config.yaml
hidden_size: 160
d_expert: 64
d_shared_expert: 128
learning_rate: 0.00581
batch_tokens: [32768, 65536]
Below are experts of layer 5 (counted from 0) of a mixture-of-experts language model. Rows are named router (the router's row for the expert) and show model dimensions 0-159. Each number is 50 + 15 x the weight over its row's rms, rounded and kept within 0 to 99.
After each expert's rows: a language model's description of what the expert responds to. This comes from a sample of Wikipedia text that the model never trained on.

# expert 2
router:34 38 49 50 43 46 55 80 28 69 57 54 51 35 56 62 21 55 40 73 31 59 67 76 49 30 39 35 34 87 43 47 37 37 27 46 69 66 38 66 57 58 61 33 55 34 28 36 56 50 60 66 45 47 65 57 48 70 75 56 55 60 81 47 36 50 49 69 60 40 46 41 66 27 77 59 62 42 51 70 73 38 31 47 55 25 76 29 37 67 28 47 20 56 36 38 46 41 33 38 28 61 57 50 54 26 24 54 39 44 34 66 52 38 57 59 59 39 50 45 76 42 37 68 26 39 55 63 66 62 36 63 36 40 70 64 51 74 28 44 50 54 59 72 54 37 32 54 54 49 65 79 51 27 64 31 62 48 36 12
Description: Words inside quoted song, album and film titles, such as Love, You, Best, Night, plus the and of in titles.

# expert 6
router:50 82 41 59 50 65 50 72 43 36 58 58 41 50 49 58 48 46 60 55 52 61 16 36 43 52 55 34 42 13 42 53 44 49 31 76 57 32 57 66 55 33 08 70 45 31 59 72 57 60 11 64 44 34 41 58 50 43 45 69 35 81 75 72 43 42 50 42 46 44 59 64 27 66 52 50 41 40 51 58 46 36 59 69 76 35 20 53 47 53 42 67 56 48 51 26 77 21 57 33 62 55 70 27 84 52 52 38 44 41 33 39 39 48 62 57 89 84 72 38 41 54 49 58 36 26 52 66 50 65 35 58 54 40 57 54 40 61 46 65 47 49 44 12 45 43 62 29 52 64 55 49 43 32 63 43 59 51 81 58
Description: Opening pieces of biochemical and taxonomic terms such as syn in synthase, hydro, auto, Car in Carabidae, plus common function words like to, with.

# expert 5
router:30 67 37 23 45 51 78 38 65 38 30 68 54 47 51 64 50 44 49 72 70 36 42 49 71 33 54 42 54 25 48 56 48 70 46 62 51 52 12 74 69 61 64 54 29 53 76 31 59 53 41 60 46 59 41 35 66 37 43 57 54 71 37 67 52 78 44 12 72 40 69 56 53 35 63 55 53 64 38 61 19 65 69 51 30 44 27 41 56 43 65 43 74 58 35 74 86 49 70 44 34 68 38 56 54 37 46 31 36 64 45 38 25 30 65 60 24 50 36 50 36 50 29 58 57 42 63 52 35 40 50 42 54 50 34 72 30 69 36 34 74 66 27 60 28 39 37 36 58 77 31 42 54 32 44 41 39 70 57 62
Description: Colons after year ranges in football career lists, spaces in sports tables, and prepositions or verbs like at, of, by, joining, attended.

# expert 1
router:59 76 32 61 78 45 42 33 59 66 55 72 47 57 40 38 54 78 52 36 67 45 21 50 15 32 34 58 47 63 60 69 46 48 70 37 24 49 53 68 52 63 44 26 65 16 47 64 38 30 48 39 80 60 54 68 65 49 62 45 54 36 56 25 35 39 26 33 54 31 56 59 57 41 40 57 63 71 41 27 61 52 64 69 32 37 44 52 49 44 52 40 65 27 45 38 16 68 55 49 73 42 82 65 47 45 45 34 64 58 64 53 55 80 56 56 12 59 45 40 31 57 63 47 63 78 61 49 57 55 28 28 84 58 39 46 52 49 51 58 75 54 71 42 53 19 56 37 57 39 39 39 35 38 45 69 44 70 50 66
Description: Common nouns naming people, works or places after the/a/his, and agent-noun word endings, e.g. album, family, publish-er, outfield-er, sibling-s.

# expert 8
router:39 49 53 46 19 48 46 34 47 52 57 52 79 74 53 70 62 73 71 70 31 56 54 54 52 50 71 61 52 29 44 47 61 90 28 70 77 31 42 85 32 40 40 54 50 58 40 24 75 66 52 49 42 43 49 14 51 21 62 65 57 51 80 44 30 72 45 34 63 48 59 54 34 51 59 53 38 33 35 46 34 68 80 34 49 18 38 51 53 46 38 44 41 75 40 70 57 58 48 56 50 25 53 66 55 64 56 29 30 37 56 43 39 48 35 34 57 76 33 75 48 51 21 65 60 57 51 52 29 45 44 63 56 62 44 41 41 74 51 44 39 32 26 40 29 31 54 64 62 65 09 64 39 48 44 46 54 58 44 51
Description: Starts of place, team and person names in sports tables and credits, such as Detroit, Nova, George, and the semicolon or bracket after stadium names.

# expert 4
router:38 62 72 46 74 69 38 50 48 51 45 25 38 74 26 19 64 55 55 60 41 16 58 58 63 44 85 61 64 59 24 37 33 64 59 60 57 26 61 53 48 40 39 39 50 69 66 53 14 69 24 51 43 31 23 27 58 53 67 55 45 50 40 37 72 49 24 58 37 42 37 26 37 72 56 70 74 61 33 45 48 52 35 71 51 41 58 65 53 41 64 80 62 26 53 14 59 58 25 64 41 40 67 25 67 50 68 57 66 23 66 58 48 29 68 60 47 49 57 64 60 49 64 53 25 47 25 64 54 57 37 53 45 46 43 64 49 57 39 59 39 71 48 36 82 65 48 60 48 37 54 34 71 50 45 46 61 66 46 56
Description: Short letter fragments in the middle of longer words, often foreign names, such as ri in Cypriot, con in economist, di.

# expert 11
router:62 48 58 51 36 70 30 39 36 47 72 30 46 49 80 33 60 10 64 42 48 64 69 71 37 52 46 54 54 43 40 28 62 41 51 31 65 57 33 62 65 39 60 67 43 55 37 47 65 58 67 22 64 69 42 69 30 59 49 57 74 54 37 59 52 67 45 45 69 32 67 50 31 71 59 65 53 47 63 28 32 79 78 62 66 61 54 49 34 47 35 66 40 60 50 38 54 44 30 36 38 73 33 30 65 76 59 59 61 65 60 28 36 61 40 46 49 59 47 36 48 54 71 42 65 31 64 48 10 22 63 67 30 48 42 45 33 75 43 47 45 41 51 56 31 44 76 25 61 40 23 47 75 24 36 40 56 78 46 32
Description: Apostrophes, hyphens, capital letters and syllables inside personal names and codes, e.g. D'Agosto, O'Brien, Al-Muwallad, Abdykaly-kov, squad codes like DF, MF.

# expert 10
router:51 50 53 75 42 55 56 46 48 48 65 67 65 44 35 37 57 64 25 22 50 31 52 45 35 45 70 40 55 24 43 53 41 53 49 45 35 38 36 46 34 49 69 71 15 44 60 55 41 74 56 16 41 59 60 67 62 28 53 57 54 75 35 46 42 62 56 33 64 54 71 49 59 48 58 75 42 38 19 42 55 24 40 17 85 52 46 47 60 63 53 49 67 65 34 47 64 09 55 43 47 44 44 63 56 71 50 61 46 58 46 57 55 20 82 50 49 36 83 43 72 60 39 60 60 66 72 65 34 21 49 73 47 79 46 31 42 62 38 63 28 30 36 44 27 46 69 53 60 59 75 41 32 40 64 42 33 65 71 53
Description: Single letters or initials, especially d, D, K, G, starting words or abbreviations, plus pipes and spaces in score and results tables.

# expert 9
router:76 60 30 51 46 27 30 59 30 46 20 77 62 64 34 64 72 38 52 43 34 45 67 64 55 39 37 66 50 51 31 49 79 36 43 36 28 68 69 40 68 36 47 44 34 62 27 67 70 31 29 62 36 43 56 44 67 40 49 33 50 58 40 65 66 39 70 41 47 52 53 74 48 10 40 56 52 46 72 12 68 34 47 60 20 61 61 70 29 63 36 30 68 61 60 61 63 66 66 77 49 57 54 55 60 14 44 46 27 66 30 53 65 41 43 29 55 41 57 39 55 60 34 40 70 62 74 59 73 47 52 61 28 59 64 41 66 44 84 48 54 29 63 38 44 57 56 39 36 48 66 67 35 40 50 64 51 37 52 56
Description: Short word-piece fragments at the start or inside words, such as b-la-st, Go-sp-el, phosp-ho, co-pper, plus the degree sign in coordinates.

# expert 12
router:26 63 45 62 43 65 32 46 45 52 36 65 42 42 65 78 59 83 65 42 44 71 48 19 29 73 61 37 76 65 51 43 49 26 57 56 56 49 28 38 32 50 53 52 56 58 59 43 57 72 68 49 51 49 50 81 32 60 36 31 57 26 59 46 57 43 52 22 53 65 55 43 52 46 28 47 55 46 33 70 76 32 34 30 43 69 42 25 55 38 42 47 29 30 53 46 54 50 55 81 65 54 38 63 54 20 66 28 43 41 61 51 36 27 36 40 46 30 55 65 33 24 55 57 53 38 38 47 35 60 64 21 56 27 56 66 51 43 71 86 67 51 38 67 25 16 66 72 70 46 37 16 57 58 68 58 40 52 55 60
Description: Commas, as, was, is, became, and, parentheses and colons that join clauses or list items, such as Species: and served as.

# expert 15
router:35 40 35 70 35 20 30 26 69 53 81 39 49 32 57 39 38 56 49 42 62 50 72 26 51 48 63 65 40 51 46 39 47 60 54 56 26 33 43 46 49 54 65 34 44 68 37 71 71 61 56 40 50 65 52 42 60 41 25 65 47 20 50 76 36 51 66 75 54 53 34 26 29 73 48 29 57 55 47 26 39 47 31 54 87 57 22 53 66 72 35 47 63 44 52 60 40 47 56 54 48 52 44 61 31 47 58 60 53 43 44 56 64 75 27 61 75 35 41 79 69 67 79 22 40 50 45 33 82 69 45 66 69 43 70 68 43 56 35 58 42 49 35 40 51 47 40 46 58 56 46 48 34 90 45 71 73 27 24 44
Description: Digits and spaces inside dates, years and numbers, e.g. the space in "March 13", digits of 1989, 2021, plus words like UTC, ISBN.